Below are experts of layer 10 (counted from 0) of a mixture-of-experts language model. Rows are named router (the router's row for the expert), gate (a neuron's input weights, with its number), up (a neuron's input weights, with its number) and show model dimensions 0-191. Each number is 500 + 25 x the weight over its row's rms, rounded and kept within 0 to 999. Numbers have three digits each.
After each expert's rows: "comes after" lists some tokens at least twice as common just before its tokens as in all text. This comes from a sample of Wikipedia text that the model never trained on. Tokens count by the router's weight.

# expert 25
router:500491511478477527533519493511470514512475527463481526466476485474521490518484486533542519487487517502475513511472478472457476483533451514469459530458523503502534537534467486487501541470526526512482508499523514466501469515474471537531532541479532526520527538529516518473464538514467471532463476490484528491456513476535542534479496525466527498487470521463526532520540484488476487506530478477473468472510519536504518525533525475466513528476527475496517467467496467503529481467486519501490532472483491476482518490474473477484470496475500475485480487475483486526455523532480520470
gate1:501484480494487497553547506511510526490510497546479491461473487440514505523511483537505475515509513485497501508507493479439494477510500483480462535486530483502497503524466521508470512477507494480479496507481498472488470495485519503493507497470484549520477497516499503461447534537508473499519515508477527474482496504485529521497477519483545527496497530507494564510528478530502493482507444492473493459536501520499478505588523502489484511468526489487507490494492453492513513421510520551501477482495508496467502484506419423494481476511487507520508480479460495541503476511456500497
up1:522469493550490496501524518494500543470534484512476482504475508475523519463539513513494419510522532469494495491557510512481481494504499474522475480485488454495479480447494521510472465489472506497476527529518527430513479541501530497497487470517473532513504517492547517465479505506506469454532525512455499489521496504508505517484478510498523535486496531534476510505494490505537491496469448494494568497499488479503487509524531517544436498418491532490482486514475455479495495517541464528494482518497514522463513481500450471503475511497532508519497477505476482526516487506478505501
comes after: " the", " and", "==", " for", " his", "'s"

# expert 20
router:501492498497473515507518481516454532530467526472475512444471469485504481516481491531505506465505514509484525520485462485474488473533486526502493519485531508494518516504475472467489524480518541500489518492527497490466465512471456515532516541465540504536531524512529505473474525506450485530471485482491506518486538458526518538507499525479514515490461529483559514534533466479481481525529465486495480483519520538530530537525515474496535515517534465475523482478489489511555473472479506522492532483468510463477534473497496483466473468472492486498448481473469470517483534535459525475
gate2:519466514516491507495569455515471504563504470507456508461512499503503493482521466499493499462484532512512492483472492489495458477519488470535505491479528513468487519500512454472441518541541500527466520508498492478481491508510513490504496509496538477480529476470499482492501473475494444506509467502506498550519547457496519522465505476464522527498483558529539482525543495494484520498516461498504472529477516509540535547523541493507569488524499530492488500511521490484515504502529496529499496523491492460496546502535503485522474494490540480527474499466525526496490540484438516509
up2:513515518522488487493553488504497481509507450531505492469510514502461510463534493510475512488514497513533491484447510528490472493538499461545529514465503515502462503494551514487442488522550484509463496508506488488519510483512512492471485520487524469460490464446474499517512468472530464529531467522494489545539559495467486537508485456458520523501496539518541492509541493485483502491496512508537473542452497512515536526522526499495574491532502530479494533536540518498480520525519485516464491530512497458483525492502500500513489510492500496520484511478523519469500521460477542529
comes after: "\n", " =", ")", "|", " ", " station"

# expert 9
router:510500510487470521519530480523468521538482521475480536465487469469531464526461475512533523486495518510471533513476475461468488483512462535476468522480520497474544524545452472488482530484523544502511511484521512488486465514488490545527540532491528528529512529528518501474477534490483476524487488471487502516466531485530525514507518522481526524480463513461528521524518477479484476539508470459499471453520524530542524526516503465483505525479524489475516494481471469504525455478473530516491522466456521477484515477483491474481482465480516486499476493468483472531476546528465527475
gate3:501477503499464498505524523556463495536464480500461497479462510480540471493454483514511530517503516433510512535475494472490456487482496503460497494506490501491545500493509473453470532483515542499517509502513552501525478490477532507505539510486538456478500502522536487455494500485468503493480489497507509476507489464526505527474474510438508511469464521471505525520516484489473452517477496438504463486494492507548501541490487469504476511491496492465503478485469486484505488512488494466494522508445494470522498466500475494491499499467529479490479461488465469516508545523413514471
up3:488525491473530526526522444458531534489487507477480529501527466477493503494519487522509485454483520569488522513490482484476546492542476521536467539462540493486485490541467491507521508475519455487462512491509466499463490536504460532508487514475475542555536535516499520506483519532504476542491473483477510526459526507461519503516516507531528466502507510484515509499521481486487501522549471516470493476536537527470504499543517495468529529520530495487531493479474486530511492452521532550521515483518516499452538495496487470488487488485510475488489508503488496522466483511559514503
comes after: "\n", "===", "′", " ===", " MF", "\""

# expert 37
router:517481502489479533524505483511474515525452531490471533484495470479512487519486481530544532488487544473480537527491484473477481476525474508471473523453553515471518514544471469489488524456538522513492546491522505480472466524477470539529556528479537512510528505529535512476466521491475452515477472487509519482464530460523536512498492513489520531493476520465520523523549471484474494502519476475484490482526509528531510530509502495468511533496525485478515482468477490514514490462500512526497531481463499451475534479489469485454477481482515464509462466472486494519490522533484524474
gate2:520499502468496533479520488511468501517477513502513518456492471487493490521478491463494486514489521462500553542500476469447515512539467480515503520463518491481514493538485506546478499499473496539471532506500497491446500486472488520534553530502539530507543535539503488437493520462510466499501482481548523492493519479515532507493471502489504546486491510439507514578512436500450510489506496446484484511499492549474480524481513510486510509519509505512536457460485497549534467499490521523455473478504516496503526529522466488503513484459481476491502505498501494529487490475489518494
up2:509485518457519536484495488491499474485498523522513517482520514520475520509527511448486469531507506445523531521498519493478530534511484452523534501465478474489493466533517517545504472509450466531447539506462480509455525481526512480507557506526521515477519502507489484476526488452542481473536483503542498466517510488501520469486468486498490530486523500446484486579480482515479538483496513490504516534493473520469455492447486532478501480533484531529515492477525540533500496503518501508496455513505511518516476550523501499497541513489509470478506490543520520479513477459515496508
comes after: " in", " United", " the", " and", "S", " South"

# expert 5
router:507479505480471523528512475526477521529475501480461538467494472477534471518465467523524529465489531488469536519489484471468473477539471525489488534471523510482529518520478483482491537461533544504512518467522514498494478522474480519527523530476522521533516515523537511472473526510467477521453469471480525485466524475526523524474504523485526522485472530468530532529511476481478468522529489468473465470523531528520518539538517473473525531490532486476528478477470483507535479473478530517492531475473501477476517477480471483471475483480511472484476490481486478531465526516473524461
gate1:508521495464511475477501525532493492552475515499495538527532469500505516523494464521482510538493521493474526524475449462492497480508479492465496543500517493471513521527484510498455522487487484530443465470505513481486512488491524537518510530472484578519520505531517581469491519542513480501487541509521513505480550507517517503489510558494512480521451528508478511506492466463507486487545486497526524457498528523553505480502480481510498504476530464468533446471487461500542489492514506512492516505460509504486514512518457484516461475487480489505466506504514488512440516519496521489
up1:469444474562500525536530470484539530485463480486494538488524526493497518537494524484509576501506523494465485498489477500527486484471499562486523485477527515525467486488504535474488510492516484526494520503481482495491495519499487535480508495493542519496522461465483485526513541490475502474482452501473500476485527497468536480457487508475504519505512503496503521517549478472484476530530537519455445519481486507466506469511568492468543472507526488513526513505497498491458478511479520537524532498524476521483504505483491481452527503509521487503487563453463495486530505474470492494
comes after: ".", ",", " (", "|", ";", "–"

# expert 11
router:502490513486477547531521489518476531544451496472476533484462486469532485491493484520544517470503523479485519525488471494469461470512490520483481514466516504475522538512474490472471524468529520519490521478519513489469469534478476532527525526476530511516538537517527513493465503504489465520489488467480511500489520483524536508512506546469510511473490513466528514543520483481489471517526469452460479479521517513525509527521513465455503514509524499483528476460488460531520480463478554516522538463469520484464529458494467473487478472467498486493470494451489468502464523528474528476
gate0:467518502514499500500515468495484489485478461469435523493468516484475512489509524513523492496494492468479484523492503480501520497494494497462501539461466523504485516499499487497514486506520519503559482491514482495453487489478461503500505520505532495507489501523574484511466496498497459528525521445516497489470519481500525496452482474528518523476422514483535558481458492480525464537497514512519507512497489511505512515477479490482489550477542505486502491447503508533497475489464513508481463469482498512443526528497489501499501390482486465472505488487486521465503523480478550509
up0:465517513498499484454506534511484499477476453497505513483485497484508487483539547492524472507520500463543501509482555482510508498496486498481481510536478482526483499477486485455484470516496539509545493491510468503449539537507542532521488508497494520500466515504536476485480490533520490537508566478476525502474493488554494510516479459542471489489488505466511551512502512496518485496526514496494521475542499465454513514462499513506456529522502478455518526492522517505509494454494533512495496494499536516470548476496533526505497435566504516517473494508553516459502534446494516481
comes after: " the", " a", " was", " The", "'s", " is"

# expert 15
router:497479493493468511517518476516465517523477517481476529475490485482527471512461476524537530474486521482475525528477478474479476478532459534473460529474521508491529527527468481475481516472537522505497523479520506495490477521470488534539536535473527506516527532528525516472479519523473478531477474485479506502468518475520520515492501508475530525505473524466529530537527473472469480518527484470472483460523530536529520538528511473468530532478530496464522486477464471509539468484463533512497518479475505459475526478485468484473475465473524471486471488473485467537481526526475533463
gate1:548508499513511527522533501496474549512460475471498489479497479475526467464447469534498508488498526515531531507524478491476453474534486514505473493479497500505537467484494529495448512514491525488489557481506474487481485514493466482496515521484495495509491498531515566495449538512473506525519497508481518512491506481534494504509483505453518468481469525512522493510547478498490519506542503485490467522530526513531527527531515451509499498485486509481529501456531503532564399501526523511476513492460533514492546505485481516503486482464490513526487520470499501525503544539505510467
up1:518539544482514461471494507532474485493528526489538526493558486493490497579495512489524572489498509493493484530496516505459507504482482473519489464490525488502516560512489485491532489500531483553495476485490511526466469477523501515508481536497523501497495510492484445514486502479507498479484490490552502455473510511516533492471451519470492507467542524471461526504475499510478494484516503456530474467494500512483442524489484519511480542554526460491521481467487510451479516460465458451494489471512494499524528481465516491496501470482516473461479500541514500495485492475500520500
comes after: "\n", "\"", " /", " —;", " m", " RAF"

# expert 13
router:499504505493477535516517497533481550542480509480494543470492482481531468534469478519515503480483517482489516519464461468477469485521472519502464536460529498486529528530482486478485529473515518505493511482524521478492477542485479542523529532463513523519548520549518522468461540526474481517469507475508532490481520457506535530481489499482527500473472535473524519524519471469473487531531485459489481477521509516519531512516523453486509519478536485477532465469471466538508473476466505515488521459486510489458530477483470479466474474488508474503485477489489468535475527526473520469
gate2:487508493478452512527519488499505553529480534489457532482510513476479462516485458532511550509454518526455503501518479463510485489470474512468458503493540486513509502501491496458498494487547506519487525536485520518529484502502469494502500510491504519502541525526513506475422538486472451520521489479490484521486521439493524470506520508489525498503517499465528522500522476509483445499516486465492520500490480512488539498495510483488480533519556455485488529493468457488506507470480511508532545516504483480493491474529475450447500457472524467564488475470506499519470516518484524500
up2:503496505490484496519512504487545530502512526515486498511542537483470457509510489483473503527503472521488495503524515514514503516455516493494456481526515444528475475483519509505527487524514501517475491547466508540513500473533493488490484472498490514469537470496500539515451524473525492476546516545515464481530491484458527467513524495517491475522547493495491507458499521558501502492505501464540534518468457494441505476484482511456489491513544483513476569505505479476481521486519495475546476513556501516515455461500485464481521465519531496558515476486553511508499480508498521524
comes after: " |", "–", ",", " in", "|", "In"

# expert 22
router:515485498488477531526517483521462516521478533470481526470477475483524482515472489523538514469495536494482518522464480465477491462529469520491473526463534486481516534522470482481478531464530514510499515486534508483488473523462486532533532542469520526538517526536525513484472538506471477520484478479493517506491522470518529525513503516479527526496473520473528528517535461478467486533529471474464473467520525540516528518523512469470515524472522493470530487479478468514522472475473541499487537483472503465487526478493464471478469468465521470494477492477486464524472534528469531461
gate1:468521487554500515531480512494537479498493505500518533516517518482527514481493451526525464465513542499435523470466500489469526496530541459544522481521542529507473483511514501493467487491486496502543514465520534433493515522454494524515498562495487491489468498528528522465476507510513481492506496509523530517475491517484498539509476547471530536491505505511512554477491514510502497489509515497482489461464541487476487507492455487487494568569506497517517487507493515503534479469474527519517496517477525520486498504483485485463493507516506505520514517488490510461416520494521523470
up1:498518480549503481519498500507524483495477510543510514489486502500503489520494525506490495462518542516529500493463489483468489465464500511501518479491546489499481505518542479499502473473490511496539521460530447502498507550495489504524511503551498483479504476509454506490481508492540472473519486526498553527524475506541549511522487537520508461458478464530517524503493525542486471529465495499430541485480512488496486537514487466509511472517495505503471465483499504493509524505449541511534465535516557477486503459464505481496461484449494513560489468556528494479459481496507515525
comes after: "\n", " ", "N", " /", "W", " there"

# expert 34
router:501477504493472518535516490518481523530491529455479516476476448474506489501483471541514513465467520504482523522482467457478484463507485539486463518456519524481521525526473498475485518469535534539512501490519514497502478534478474514505533536460511544526520519523515514475472508515491477541496465473483524498475521474509523530484502541465509525472470522473535528523523477479476486508546482478475474451536529523530509500525521464454507528486531498463502487480455463522536492477482528546501527472477489472477534469493476474483470465487496494491485502469491479516454532519475523477
gate2:474458499451510560515517494492469492576505525496472505503515467465502524558483452481536510473473502527505512504529499517462456520536507474477529504495519475503507490540507483520455532492504501484515521505505445501484523528449516527512494518507539496488528514521525489511477509500487527516490491512526499519488507488499462525474538515512504510490491547477509486500494467448455465493547515486498487480501495493513480528510489449526515493555481506486500458513500472542569519505506516533478513454473531481476533497483477476494443468517503473510488503488509520545510518522485540485
up2:467512455533492510569530485468510515489464518485472472476489493514483502560518518480503503509522544498497489485441476511529483504497485516463498502541500536488533523487492495449487507484506551505480520519515513478512517450483525501506510486517506563476526521510500521492502515546515447428496492493513508520520493517514516485514481507526535479521497472504444518484506527485501504527469492501485470450511535521545479480483473493559520457478467525520506507523495515515453465492482475521520502479508479484498505505494548482478467486487492544563488485476520482475494508509524449491
comes after: " the", " a", "'s", " The", " his", " –"

# expert 43
router:508499490502457498512532484516494512519475523463490539438498477463531469520466472526543517475500531505484518518489469479475465476533489526476482531467528505478506531527457455484484527481556507519490520488518502468490468517475484525530512500489518519530510535534532511479485535493474464539463481470500514505480543483509524513498509505466523518489469518464533516514508480484461473517524476482486471487510515536525523503502512475484506513482516469466540460474437464501533462477461528512472534478470489447482510483495473477498471481469502470491473493478486474524481512532460538486
gate19:489513511543503520516467480491534515490506480523505518527483479472495483553469464514479494512457512563503474466500505481495489486536499554471498517484501503519503475509479566485484507474486493514500460481500507477521478527485482538481555522512533523501505499518477527496490507488509445552469503450479487504439506479495519524465491506516499506476472538490494497488527517499474464460479498517460475449511538522518524512503547503478523503435524520475498509534505504513539484536493486523479493480505479480523559450524528479456454491528533481465524523467514477510494515511487484492
up19:482483548514504489491494522504499495450474491515519542524520529496484506474471529504524536505505502526487493524511499462488542509493507495424509486510456487542512497504470562524483489512530528567473508480491516461519510499462477505515492494503566472503520511512508497503519487421485488483485475526404522492479497539497509500483511508511498553475495468471534487517494495503471490487442497518499508487534500541523517493464530500540482502488498503474487478486468519502498473517482498481506511529536479464485527492523487495513499519498530469490492505545530425494516488474492509477
comes after: " of", " in", " to", ".", " for", " on"